{"n_layer": 9, "d_model": 128, "n_experts": 80, "experts_per_token": 2, "d_expert": 64, "d_shared_expert": 64, "activation": "swiglu", "moe_layers": [1, 2, 3, 4, 5, 6, 7, 8], "router_score": "softmax", "normalize_top_k": true, "routed_scale": 1.41, "balance_loss": 0.00969, "balance_bias": false, "router_z_loss": 0.0001, "init_std_router": 0.00864, "lr_router": 0.00177, "n_head": 4, "n_kv_head": 1, "head_dim": 32, "vocab_size": 4096, "norm": "rmsnorm", "norm_place": "pre", "norm_eps": 1e-05, "positions": "rope", "rope_base": 100000.0, "rope_fraction": 1.0, "qk_norm": false, "attn_scale": 0.177, "tie_embeddings": false, "parallel_block": true, "init": "normal", "init_std_qkv": 0.07, "init_std_o": 0.0, "init_std_up": 0.07, "init_std_down": 0.0, "optimizer": "muon", "lr": 0.00733, "beta1": 0.93, "weight_decay": 0.021, "lr_head": 0.00775, "grad_clip": 1.0, "warmup_steps": 200, "schedule": "wsd", "decay_fraction": 0.423, "decay_shape": "linear", "final_lr_fraction": 0.05, "batch_tokens": 65536, "seq_len": 512, "doc_mask": true, "z_loss": 1e-05, "train_tokens": 423300000, "steps": 6460, "dataset": "wikipedia_en"}
Below are experts of layer 3 (counted from 0) of a mixture-of-experts language model. Rows are named router (the router's row for the expert), gate (a neuron's input weights, with its number), up (a neuron's input weights, with its number) and show model dimensions 0-63. Each number is 500 + 40 x the weight over its row's rms, rounded and kept within 0 to 999. Numbers have three digits each.
After each expert's rows: "gets" lists some tokens that make up at least twice as much of what it gets as of all text. This comes from a sample of Wikipedia text that the model never trained on. Tokens count by the router's weight.

# expert 46
router:514500459432454487499501514460497529511611519450485433517511475468533554561476556516462468528503464426518500505464514431469499494578511542573527505501533464514444626462468509460504487537526488
gate9:562530466411543521470518408446480492533510514442455512504450561449457482597496584577421461510503505487552479490497536499487542519497458598512465555506521411436488528510511583521504491538476518
up9:435509554588501410485550572504506527493464491520506482507550487456518445481497542419542553539610532490455448471513477546524423444509458495478557442490516477505512469529512488537455518512471483
gate10:566457590467476546497544489481540543496514520435383431495418449521502602504505479558501479566426540504509491522509476497547473559455543497488451536471514494471550477488472474590543517486524529
up10:443516426518416420465477465496543473551456486573538467499458524491488468517455451497539482470461499534508470495517552464449546578573552509545498503503479517528453491474527456359524502422540527
gate11:525515466470492502426507460502521442509463443438529418514425489541557461460444524499453485521465499564527505557557417488528550475521565511477513519577501535501485496497487502480541474462519525
up11:491434473432533503488467463482466456546480540449489403520520433510536469495483499486508482512501454627496492511548410445477532491470560476463524540487421517539466491516535542575478436452508488
gate12:496457400538484503470482469543496456470486534467522512448469490534462432504570494502496571525447504484506464501426541479524499436547547553520520558478552564577522454519517562463530513475488532
up12:495494416506512443512444459531454522472474544551540546534546573529410407460489523498520551501520516547496447487431511528523549453561531548460531554487533505528486503453480558496485492568532464
gate13:575528530445450526466416492485470555501412522455456448492463494470515475470526543538576536542444528470564439515479502504498476523496545498509465496483447489536523551583549429485480523461478480
up13:489452431429427462513522530524470494520550503454468487457444506542546435524524576461408455543496529471509536492494569523472517492470567474527524401500476496450487503512469507552536486558573474
gate14:506561501545466527424507521464557531540511433555574430480550503533490478466494534427431497546469540394455477525462555463466484493553518498525466435527516541500491562527513510488521447563503437
up14:515534519534512462441431550514476546548522512485508471453483533539536433556589536441382436466461533498452537547534598509480478541486511499566425434422462544492516525502540600480488515517498439
gate15:560433461488466462541502506512472515390478522544484532486553468456489487485458497531555516535541492478520477582541525511592499491512553502506446496470423480538589482518514494535447544545519465
up15:523439498457543426495486491541492477519481484468555511561469494463529473503497518442452482489563482503544501437521500452481530433431450477542550538498455551480490492508547467552520515478505484
gate16:426445546455538495512480463474487453514584543448560491466517471488577438561510520493496536435547518467545434495470503451442517545547503499458480532509508550432503521494550542525471409441461498
up16:488450617496507471494537504566584536492480494474409524449484497478548523511531504475608520490475485499438463535447566521562598517454476476459549450502505491459513485503502598493512546482465541
gate17:534473471445471451543524512468451519496428538570524485488466567471499494448522456534446450503479561527519464426490493489536550500467462492444426540493507497482499446516489492561464602539554534
up17:475519515503477469459485479385497463533505435546475546489534548472504472538479478460422535478503517586533496468486465440489505488425526595535561600513523484496466517492527543504515516505470467
gate18:495512444553447493471523463560510556460536504526425596503466536515448471470495526492487426527494566462499507516431508483485560496500515426529513491466544542426469549484476544489525463539466499
up18:522544479494521473480457495465500505505497529506454456546503480573515448444561512503467481478469529536536524380502494525554571582547534539477491530585595500470524576574469509449486466520476477
gate19:536520523519435486480523518477521449466437468549467445556497460535467501576469515525544517429515415482474503533542481478496511502533500442445510575495498467525484476517445540487539543469455523
up19:472468470442487474456555546482470628550558543480502581483491483501478468460517540411443517472517547485463468483439479437512482498486477581512536521537511531473502496413475536588480429537530498
gets: ", ", "), ", "September ", "July ", "October ", "May "

# expert 55
router:572512524460492492485474451465549510482552538492506445488489442551489551554479525482447495487516423464461471484492525529496534449563548569583444551455517515532425520486524516516453503542508480
gate6:530421526468554541464483575530465462455542487512560418507527534496544503522424467467555464507459513348454518488482493505479512512558526503525494470545535461539505498458505478538505485466453570
up6:486451509583414433567496479474503538581521480499456534495466452480478526496543533526467485456484483540527564422498511456531567530486548469503516538530417465476488555492574442547481498495556493
gate7:538515495475451506484480483490462483518510474464443485496427501504497531484593373472443489453495406526564516475503532494480547499489545484392558558457474523478458540513501540397488531483531487
up7:572405512552465505485489486586488485514493450553529536526498463426546516522554477551416484576537507593508549506521516536483620479461556488493510538517463483502470551478521512565522483512539526
gate8:505420464459543553480409450463533550479542420553570430526517490501498509545456441471456462518504500516474493503546441547463560468509492487531513515547449522502448476540510541505531455502512443
up8:586470503471499507527542498475506495481545462457492487542500500529460530485517501580538437511424485592512559516481506440421517496521533555541481483469495483523431469471495513494527445415494488
gate9:537449488446449442510503485490506545501559452487500412518479519553527539440467524503502491506476477448554447496522522521462513508538490478581538474531519477501518536460498469468495434389521549
up9:494444498504435559455477507560466454531481506517494516496446526471454459503554518435501487418462460454543540467489486480380507525531466529469518550525512559462479483536532525500508498437524490
gate10:404480447562513560463499522433536382542430496536556436541523540497497579439524511469526487494466471553446541514518516457474538545502532500492496503550529572538483460436458476480511532487508479
up10:486514517483521528460498565516433512494503485491459480479452468433534494498499457556488544448555505498544459500516488493523480494525500515482492471429488494498577603509481513447466466507450473
gate11:466479487513499516506514522516465518503485501599460508519516496495455531554529501494525467464537518510516567513535503517498491475466474550545535574500550470475494509483537459415487490518495498
up11:531560522508528436486461552518456531507498461400490448524500393587547478530440513542473493484477466476549487490463528430474473501517518449470510512478437496417526574565449482518477514492502431
gate12:576524538547482492484490441458558487441463458577447474494530438523503453409502484529523500472468507466525440517442534465558469513559511519442440475446526510494510401491476530575518490529456485
up12:459454476517501506507509490462459481525520493447502560552474483556488526497472526456445444453500453516445481444494445511453508522507417575483488486540427505491526445582559516453452516514493470
gate13:489522460535455443530558550557446529537523560546549586535508430544469488513460457530585498480580565474552479477575529565562540483530534526466495535520575517462523591500498580451518481575559502
up13:462494510519565449593463485486490479550447500488571517523463474452479473609495547520507553465555507488523419509474446466492513527437367535472508508469519463549447507540497531532430408480467494
gate14:498474416550471441542508457485465491519428580526497490420470486537472512477501529510553460492472513438482486474486495524503512548525447503484512511421499469441416536518521470518397565569471505
up14:512531467450495549505525461524533488538514514544576488471399489570565446568508501437561503561464523504529449542533487598486541546540497589493542502452544499505499571490454524501493444491542538
gate15:543508516458518575473468509502529520550535566492501462453483535490516523449555551465566457435494450469462463490496440489487417537495511576551587465508534465557512501500504490508508518459459465
up15:528475437472551553512527421533543470537535461466555578447527536497526537549545599530532510439473567543509495577489524550563557474534541479427559519481488462566520524515487522519492474575473443
gate16:514494512448463445485502453507532532530491505438427496536505576560525451482510572523447495577502516421573495503545549489498545473490543481547572505461475551475511567520533409438471482479512530
up16:492500511433471551520520517477457515488521450491457572499549501511514462476472556425505485527449540398540460459531488499455534496495437511537506487564438515496577513465514488555525456467539549
gets: ": ", "by", "—; ", "/ ", "): ", "including "

# expert 42
router:549524455443471487454458461490545544457548543485456451446463456544461546524444540477449454543552467445466516449477554485442473510542539550537473533464497460510465557464520516501519458557497466
gate0:471422506502464531491490432520523557405486399550464444497510447452460504554455451546496511549466432467469467479506495485476484475603479463544499511520533429498518560472548465526466540424565521
up0:518555456509578499492516493531490516479491587535535504543477531517410504532569519474578476481483519496434604479547511459554480514444461571441476465438484507546528548476471433571459483518526504
gate1:436481417493519465511571512482504546560388446463461471539479494495446562484480504516525483526520473453579548544491576474447534528494556534482526487445490512447511494572481512461518546547495529
up1:558547500436468543448587503490498605493462516454495471466467515530505549456512521383496470538570511438537494503528470472454559464527513502456487545516386496446493482519524597496517467565498477
gate2:507510545472506520557461480569443492500528499531483464527469479523476449512492505430433576577459485534559489515451486457504461491536538565483534553542480514465493535519575503529519469514529528
up2:417496496488479513460527504523487453532544420509479576559525552500480526503433527515442469470438513476469474540511504498518484496531544512447453552450512493525550462417473465456516505508426498
gate3:508576492418486495542563508459558522472547501507561459500551558505514512511416441567528486503581525507447562452472503464433517536461525531521532484525543471495468540487460525508550450579598475
up3:530543563472475524503486501572507444471511530477563518496487423482449461555507506526504523513509491489547564509497494460425550508467491457512545467496487555474598506464500449560605451482507447
gate4:429427483473537512548433499494431460552580490490529561523450465615435489515466498520504493533502515511527463523429513554571532493485524493547575453564490498455473510535497516463533454512465514
up4:496542536514488483493548486498500509468466512453601585542463436539484500492522464467507439460538537506436417463493558434528536433534499509536554593478529505506520493485477497495518551561534496
gate5:502489466500479529505437584470478518458476516487516468494537421529503410501490498521535439528482511457509478505524483460423519545476470582461482511485510505401549507487478540462543482548499520
up5:510504462514468527540607469462483522519465523478505422461542535603547491480578498416499475502400560518468530543488468567490497461448500447534469565527528488533520551508545473446519570475490487
gate6:471536581492518457457498464437477576486556465416566486510501511475457521500542532430531471531430511511390463500437537408459536463534528492451531504451440515448529600451536484548488511529548448
up6:501417438522542529521472427536424516519546549490481479451440548579599503547458536540437467549423463504522492517548455498508480471482446455551551488584472495501510468497448540517581514492567519
gate7:528535465536501574524480476512485540610489512553455515502481515544540507514439536497508497439498493448418453456541479470469410580518520492465589486510544414479474522509477572539537453514496562
up7:442489507545505439574471436523534498464487464527502451525553543549513488527474489463560508537547495537475500433503501515459471497439494539454487456515584491476490464506562472516523571518520524
gate8:529515488450516486473594442508562487495516496572548604443493529535504481471468485497479536547486510557477490527467441492509498461485459552491487475552515488468455555544482448470458466514504528
up8:435520485494567466480532500512493513538462456476408456447571511552454467514485496514486460471559494456566486563560472537539561465541568550496487583514571448508503491549468441543554485428483477
gate9:498502462457444468432540478496507522507447488443505470430539469451511467488404588493465463543449546494490513529492585403538511520544506479469491508476536503379578501557487457502529573505594530
up9:481490486461518522482467521443555467536435515536502433525515486538439444542526433593515547492456480504529565518485458494499422510407544461549501478518533489460484508528485510615471428556438503
gate10:434529542486484439487483500522531559506523493559514576500478473461528484510492491490500495487501454500494536519509494458583543570559553495478488447499478447476544457391525549504469572460460508
up10:524425460511527570489461539473566556572531502489513531497502534495445504504539555527480497458454511496485498507547438501472503546526540511523440426499377472526531488575529516506505454534453507
gets: " ", "north ", "west ", "Succeeded ", "south ", "led"

# expert 57
router:512498452499499464502388475525496511446550531521499436516518526527458513543463514482446465502554496430447555485459526468431517500600554499493533500529466453538489529504489515522478455559511483
gate12:416489453463495487488454420511486485553508483544531513585531431509509526501441502560519534488566484540430472425526537562533520519560466600493490532497491538537442497443480503499518562562489405
up12:540479540485492504488515492514504459512471493556505564501414503508542547526565489508567491582593507527576505597487546405461462490498461426474570555443510463473485485443480554487566520514513484
gate13:531487508504571547455534540493434500529448494483446485493531419478457437528559480462517472522467500573546514488496452510557506543488493490475519492479511517497469525517445485498570523534522499
up13:502494508588507557563471589497470549517485536464467510464479509523566467474501495490498485539430502557461537523408473492463523465518508417526543580506497417515526537541516471568500491524577485
gate14:540518478581501485481474508511542568487443408538487545487487523476496481476521495485449501465499496504542578549480573500450469475507486479525565541464493517506465519529496517532576548475437482
up14:460522502466551558514510471539431450490555591480490483484537490511473544503506472516540492559503501498514435444525419506516552499458486495495430467557529520469525489467509512448472416542546495
gate15:514449428448455500516443491464511470542512468490384530474437540551479511531485539490494534471485476492540553422481477504372430600455477491474531532491476445462477520511453509497488504517517509
up15:547475502484434414506527475560491563386458508545580457401565480511466491463527454460469511519467544428499476509490585560456548494540479473446449524444542528515519504520489460436497545485559500
gate16:557473473587422526443467496560480503449522470469493538480535501506487475489543413403548482493449492478551509503441491433503499432470513459459524533517527486522522499572522510490485524457484546
up16:525468483598426489467463470554467491449499452469472534523541513457481451490516417441554500528453517517530518478454476468536487484460478501448531531495516491539530505560520516509477489467487543
gate17:498430502470475563482492413501493528428491507552481523483526503475495466539508469505524513476434533503467441580517485487476551407481545510498456500547524422584452511548514496525504517518511533
up17:500527550523500476478491653535470554491489515522510465463399561458431421549468454449399498473525477522501470518489487509526538506558530513490578486459436478472570448463510495455563484560480507
gate18:442558573460485477529520558476511480484463477556516423515505535506476562496554490509492505511518499551459458484550448493565456486519542522498469549450508474526485508505482441524489509518560495
up18:443499451423551603558491516537555523521503496558491409531519595530526528558497481484444499481447508549518501514486477548450467512495539535523515541463518478480506425632527446502490519511484535
gate19:572453472532523494511519504531456533541448535461522506443493430533509540490598477525496501512460483520446465551529488541539444473460422476492485473495494495505486513560535503468533473484555546
up19:526519522494569526486533507431451479512475455524505532568492504503515421441470513527465494560594497524496498499449533511463521524500557524534505495551485463597471446435500521543495494542482530
gate20:522470587539477490534457480469512471494532540554444528490523487463481502446519519479506492571560501466501492556502552478487463491475431523426549605437448497517490522441580479513622519512535499
up20:475502479550492490489516471452487423492466522508501445417458490443517474530449497500482499469529529574553496454460444527512485524515516509528487503512509462494539480462426522458476553477492535
gate21:553453477450509479479543491494505507589477522399537526508549456552461472548458543511489583522532501552479475479554519522527437446524533472542487442515459482484546478558496547473545466536436542
up21:560490543492481561501532552503432479518507523553470487506539565506499554555492455526526443474421503475649489550505546508477525498530528518493552550527550487484490512502502506492556500480437548
gate22:539499576469500483569532472511514560533522460508525426491473455488512479445505499594532480500599538539475505540555559460466554539508554474488504519455494489521532478445531541463459531551522495
up22:482479533500479514495519517462459524553485530456524501457489508543537497423556491602517455542541469489470485472567536549493482543456559530506525522478478532584498540529515540507525496579610538
gets: "\n", "\n\n", ". ", "\n  ", "|---|---|---|---", "Coordinates"

# expert 71
router:505522560465533528473485510538497574440537529508455493450530477527507533453492533468444484515521507479486501484487527489434472543464575569471471495513468477543463531517494515468492483528494443
gate0:491486528497502530462583523472502510445470545538498475494521450537408376468479433446518482461531536507411425497559437499445427527507473513560535447520539431557486483489473485516558439455448507
up0:435469477512494545490483495559538533559567527530496472502551497501444542464491460514513609540493552531509505519490549535499556480468470475480489571608519472563458530543502429531471476458561487
gate1:539454531455537528444482511498537490429519554416460572484498492470497540498481487480522480473430489542424475475484471569554522490459525563485522458452471542526485475534500512542455508453477440
up1:512581494486512491488529458551470424533509490561528535427527523470466499546529411520537465487586489567550500449483593483483462506503529517486507533450523515527542475551513482473467486536513503
gate2:473464497483465517415528433542559529528499498486487450514426506528519431462456470467512510460488532463454543474493473550539502456499468544482484406522541556517466480563443528467567498496459456
up2:520530445504380474487478391564558547470514457470545454505520423547451472471429508466509527500511512555531508478508410542518511488490474567455510471454466573453486498497521519475529484476450487
gate3:584431512537510470549598498454552565512550436528496468550419448466473500491518502466458507483529479507413543485471505553516465519516460494467506485522464610457545488452509493522457481499620569
up3:480469505552487560473454442553525532478477578421507521456512513531535473532500469534535500517494514525470542536495526481526472495462515433517519565531570484504380576492472486434510463480457502
gate4:522512496493497552512556463547476526504544476513569460480498434495575483472463504465486501474517467549506441467491456491436519452544443578542493520527543454490550462537501469548535511520545443
up4:497480582481525430505554505525434495494468511465519501505489492501531485549539499463435534479499549468559496519538468510523509451540470491577525527544520519523503515497512490587509482504528549
gate5:520559449493442566484528480548539548440574537503497551414522471518515542532501452500510468524503495474489378463510514457451511538458504480424490519433518481496499482540494525497470456515521467
up5:521563501413485539530432595424508558540468403446504463479495569485488476523489564499500460492434472570506496495523460524549398432573519536505505512499558551522426501494556553494411510436466461
gate6:572498469572509512501493482505533512518522509558469525472539516506490539501440507474518460481526489552535431424493492448495502465449510551490535519468436552475526512619494545507539538564546458
up6:499543464506574509503559500516496533515509502455480464522425445478437470464497503542519532575445518520504437499478528499496461528543506509490447482455600485485472471462518453478479458484479517
gate7:517527520527483400506505546525519543478470539424523504506516422578529501479493520503522449472522522494517524473491531477519494469474522558480543528561499461438432469533460598507564520556464514
up7:520492464530557493571524555471482494495543566474526468490478490453487520418477433511442426493578585531532471453502518491468526492499519466454513551527467445498504420512512484527546529507538548
gate8:490548440512457517505432509490501585429486502460511502462489473540517490477503558459509542473539474446528519542496574489514505501508506496451495457510435451487515411520474505513464514453542480
up8:501454543422566520426503532445433542456499463512483526487511500532487453507491496493493469427548421502486467481536517516499503526514495521509489490541509482495506504401445558493492533526488562
gate9:520465533431521468506441503518450492458503494472481468457486474521540505508484518491514520461531419507490555505477581543565501540502466489452519461482506465480599534367490468456549495560499515
up9:421424477480525481456519483468419534469471536553520504503484501491511501454453404509432500495534461547494495544467455493485499541539458490535524489489429419501540528504471577507410448480542485
gate10:487514525504480388542494463531489431561511528562478483557503523500450459513410533455560519496519455545510558511513475507601519442518517512545487506476503471458503467471496546512569485547483504
up10:511482562478493541506419594454562497516442470429600437513463456500471462483493527518498507524513531528487482560522546510514510475534441472517471476494491480555503473426491481438516531559535473
gets: ",", ")", ":", "°", "% ", "| "

# expert 34
router:550533451446468488445461460484546544449548545476467453448465455551474544527447545479443461536546467447467513451485557492447482506553534550552463537473502445513472545460512514496518464550502464
gate7:540537444485546501525502532569606533556570492461456491506459498523507550498503563493545562483432549539541491431477510444503533469444512555434494467457504427492498564514538520520518553537593498
up7:469477510567548491502476499492447561506476572478462517510479504498512519441412508512485482534527495507520525452507453563523530457460621505459514518534507571530465585498476484503536548518425464
gate8:472486535432477441507498569481507562487432484503493487531559487495428475474543447506444476481481543556514518453467555504501420524507472549505523463574502551546485498504551449484537466464510475
up8:483464557521483453544509454464554431560483542571467543482522477458501473478412477505488591521482565577515516518434446509481464568529515593504517556502513491466496476434462492463519482514514531
gate9:457388480466491515444511527436545480447541487452530491548600491485530500502486509421479471491478474515474543409494539454515487563458558527476492521532489465521552451406534522470471541495526433
up9:473553490549555539387486513475462483479526496509431534492486561611511530443505531467449493500515493580479559554417459567515514532486537549493529490534590522534484417457428454480473510535465483
gate10:496546492435510522474506567504480463468605556492500501463489497521478568511550472511508519539495474448483484503505562525440483535530503602454476516506494467477512540477465431514517499538497511
up10:571471493475505479546480565486448549522470551481525489409431526390494484510487558503517501466551515541524521528485509493457502550490524517511477503474559525472398469521526506565432585495485528
gate11:517517469511556464517518464531469471435470450491429539540499475476521515567503549521532528512513462537466467484496541515447507496494505498436514479525498454508567515467443587545533468512447473
up11:501538499477480450546482474509490394421425452530451541489512449500471495508502539551404540513502559482489485507448511434563548496550533507480582412492571474481472530476440561460498453480510552
gate12:485459518525475485557519569446529489485513544517485469555496529562453423507501538534509471430517486471523495497478462495485484529524448524446510470505486494453535471534575465515477525550503482
up12:502561495444500505470496529480546583486460454492511528453466468478471515470567537543538498503518455491510530508423550439479499436547546544566558520489461467516477508476503473477449562482457438
gate13:461486477485527540505529425488475551522531573484465529534509483481464470539510496414483441531567452472559529456518499493491546439519501535553469556506593513504475521532575513485532481540554552
up13:517543506562431529554464521448569574535572497518504505544512491488541489505476522535517488526494558469487537500536464451519540487540580502479474441496529502523522537521542511555430371458531389
gate14:551505544579466509496522548486503559445507523501481468538528482540431501487460461473503515503504493592524490468515556539517405427580457564507476502492445493496517551521507491410512471476538491
up14:509531529523513495528501484474520533577534571469415470513544443496475460522579462501520449471516501469466546452456493526516502530593465509497438485483559522518459488494528501566485482538542486
gate15:546529482452490511474479546471519511505462462534510496492514525482499552495505540457496502500491482500501516486530432463463501468454561574513482530483544542463514424521493526494586451560480524
up15:477519565501493495509467543568486488504529550500550470517462551457499525529461453512505530481536551473507576425506536540436475483467535518489534507492508509509515511431497490483523448484481540
gate16:519488473460550504528483481575514466469498514540450441406535449514490633529476567414430531486563534547566533498511518517488474515530495520488561550527479393515538467467505455543438503513510516
up16:563499553517468477564480610492490541445535527534512454527518530569502515560509479471421524547516510464489572498513510520459579509489434496457467481515542528596428443510478467452463465566407488
gate17:427506486563544450447521496455452438473527549489515422441539456488501540529453525442434541511515510512535530543491516445425546514495460533446523518572547460460517556469465498526548451438485449
up17:408473510403496508419479574550485470560567470489516422506585540493564486461499510529504463528580490479517495464426475542468485500548499537411434466477470490505503522495508513489465413483520502
gets: ", ", "es", "dis", "ans", "s", "als"

# expert 5
router:510525475470478479526488469527517518496544515485513481481460473550472545498462526462476453503508473408465530489482516559405482600528528577529525603475478448489415521501544485491499436559510495
gate4:485505522484522511500462484554500565475461454454471479482479468563510546576551489518390470488538518506494427576497518432509510503490496543544534499559506466497533543513473514559540474391479449
up4:470514503560469521562522504497482494515496514513472534580509547521508517516490523536469520452536497476466445443503540514538530525538466549530508521510513417493502453480530425575461539516441499
gate5:498471514424502583480476527496554570463453458467498463538580529537615498505507503440407516531467456406492541572451478480518520444523518565528525512478503497424475461496524487552459530506416544
up5:517570497505551529447527500502499518378468510533482421506499499492515465478535470479504504476450474460547492485456447490447561451450508585459552464480461490527547461486478398554462496492445498
gate6:514413498479455473482522455549466450434484503458527455508464559443499473501472462507517467485478456421464471475512520553483504538524564473603507554522565547480521472498565459497504476519534437
up6:485557539473499471526518520517537516515528554464411535531504474514463530514573567521494500534493530540558557492469493456533484555495455474464482469550439439479595535441460505548564573529493536
gate7:537530468503562416538509566478496522444477470504461428535545494527504538452508445490514535483521496507489451493526428524543548465502515481464518477495573560528495540564522534494425489461456458
up7:469482526521547551480534488502531527504493422509535541516555461501485478532505477462488481473470516532469521503506503414522485525453573549479483554462519520579501479511493501503510512600526491
gate8:544474450486493545527481546514440527467463522487560527476434465521554497492489477556470448518467529463511403521492542486520535479556499415517489531449462503551469460451480532459513582462484434
up8:509531525467523520403537530505483488451523482411440479573464471486484557475547555481472523485499556526487459476483459479490500527552451478528574502451487503509505455546492481475490486431530549
gate9:529479537501514556514515518499469466507619482479498510490553514511480504545472501509474465501551449483490512483464566502584496494529442444508482507487446518531521502455539440584560516486390494
up9:501441555584485400547438564465516546532461566481510500500601461522492498500498527492476528521520510572561458492418494486535499521472439477462536512530512494419498468508443543545416538452441514
gate10:516453490473453510477459480554541608469429541563502484495486507566460521531522494512505476506499536611489468498492507493476521506464507506478462569446480475465522457551435508504442498585544412
up10:474554464539582562539480589460497416488562477490513520471512530514550466458560530484538470510535526452470511527528528492545488423531435467549495444519449454496525544499546509483614603441534524
gate11:480441484439517485523518535528475522448491465531477491455504493464507503558545477467457477514517541519454503520496482414497550498498500485558500534471419387449467531516579569540485505506503478
up11:485419564533428505526524599506501452493447496462545444495522547543511502481507519433447476549524507556495579584515483517560508501506534538485509503453546482510518563530532465561490475542516510
gate12:435471534479491463595476497475479543500550582533528487509501493480544518490448499469535528566520495503462516493444467428520531573466403511503488492552529465459486510499461512430505466521589454
up12:503563517565489483480504496518584498438517406419501576523479523477460543500450505472465468409494536504524461521528536488499482497524493520560428536519492494507545498505485509427544478481495430
gate13:557440487507503464532534544493493518434452490500495535537558465451493569517545527496498517546514568494495493474487487491442519440522549456528425545528515491514497526553477477425513549508484515
up13:408494447516550535494534520491443511444424459524486508486471491526512568479449529488466493553518557489469478486499462560468509490507483514533490498436551518497573469517465552455471419544426501
gate14:473531479427467442470435497531510452492522529473439496563487497483495524523573535563504523552469482456447559458505520547499540493503521476469476465510493431505508501525546535506481491478497491
up14:551439474438466481542428475509493552493522484517483477513579516459535456489484511484471459560496502537491522517489484477528454493480524459452492535480405420436499499465493528571441504533389554
gets: " ", ". ", "or ", "0 ", "there ", "a "

# expert 3
router:593572508505508469503531544448561558434565547489457461489444401495436516502481504453449510524503546503517487489484544459489579491529504557529437558435586429513451504447479497499478434530503525
gate2:503425565464469495533531484481575489472498443460494410452547500503501541521521450491550411504440438511509488497468566477446497424435514500467504481562456526557479544513483456536562496517476401
up2:523546513494492578527498537493510470491543576480539437548514514469490420489534538447458507484530505387500427506441576465492525465414486539467483518517489494485471485452497527494457505424469434
gate3:542499534609481449449511494519539450565542481465453481500513473462476456527520567539465514507448477484579551529532507600527449565541501472507542454498489477539469548549514539466507495489483467
up3:462519442431472482492527515478493529475483423505594502464471479477507461467477550416489518520506509517476484481512511472535557453490508589568498456489563526364547459477539484421472474481487546
gate4:463520560480489513539432525509465464537450530464389538467466517521420512567520436481490498528507539439571532538436442575504526491480448501536526536492514531611490583511526472464518604577492480
up4:568551487505515531501454558477495423565522429467438534553500488512474537469452508548480558474540452505534468463496512522531499586537450552389507525524506510557514503502457531460575563506437490
gate5:539492486450511462458497494452529554515448550503523539602540525513517552544483484480425449477460458508526602462457504558463474459504458455565529502485550578482441498509505477460541509524558549
up5:496529416459522458493534556570545496539498526506525474535525512517498485483510541526420536475498509516444514457513525478602468480457494482547506458517476559483463555445545437486464508459469603
gate6:444546494474491539553523514468522475548620538514486481486501455484482561475448451475468538417517514542545531504476472484468440539514466599507516511547453501471521469420472474430527472556551509
up6:542593517484480556448483465562524538543541432513533498526535465496508488505535499504531504481542441529528472570492565539461514509488498496462498502436467525479490488467517503426491473513529518
gate7:514504414468399518447502474564468485514448460501508514540525507557453458518529484492537459483538465421582459493487493461460457507578513472555494514470484510452444500458446447523371476519521517
up7:478460497520517534472461566507504437471505518535547548520544585460457507464539466566475522520518464521496491526577494529527534471533529570489515549521499466555575477577566499531545563494421492
gate8:567520466482517507583419496629542459536476492529510425490485497455464537474517484592464477492488499565477506442516541460479527544477541431528485591461510506512521546504437498509530519540497513
up8:457461462563528478476466420447502449482492509507570507484411456561490420465421522517507525483528540501448562471478511513485490558539517497542523528501524519452486461541501534481489474490447482
gate9:428431465490523479467475490438579468541525474505536480557493487542499465515517468536442518458494471576494523482479483469500482458541490453438487571420507498518471508453527514458501493534498441
up9:469454484515547477443455535459517489527484556497497465487497524453508498480493510508537548500514464521468501480511427467504438576480554448429502504495491445526461504535532406502380442532568446
gate10:512532493497518476456470534449505463527548495534503535450550473508519475458454504591522467529419553549488530511485587534504549515541532425461425486598452477536503503466566505482508508584482438
up10:477465581441521522498524447502514533500497563415477576507424477507540600555454516509471494499490481564521541549442482449451462495490537535547500477514533494437525459445430546484488486538465535
gate11:483522521473536524503544424475490515504446487580527446556599514521565511513467557490511490486473498483418507469482451487493440478491474475511511503491509515468532542508589563485510504598559525
up11:487529418479452524496505488591538493547476541507506537506529471502533503462508556419517517501555477555591451505495446427545543508514498534495466449466453545528465456525493500597485544513447492
gate12:476471498473513491468429474555483520485482559532548505425491572499475566487538478556423510392467525524525471486467487452490512501511567499464464522542505430527512520455454512436421461515520495
up12:512492518570449490491498455496532460482545503505479466526567472502559515463518542441584501514534488391527541513537538575516485492492485431479490481484410529428480560502539527503445548440506545
gets: "- ", "| ", "==", "== ", "===", "=== "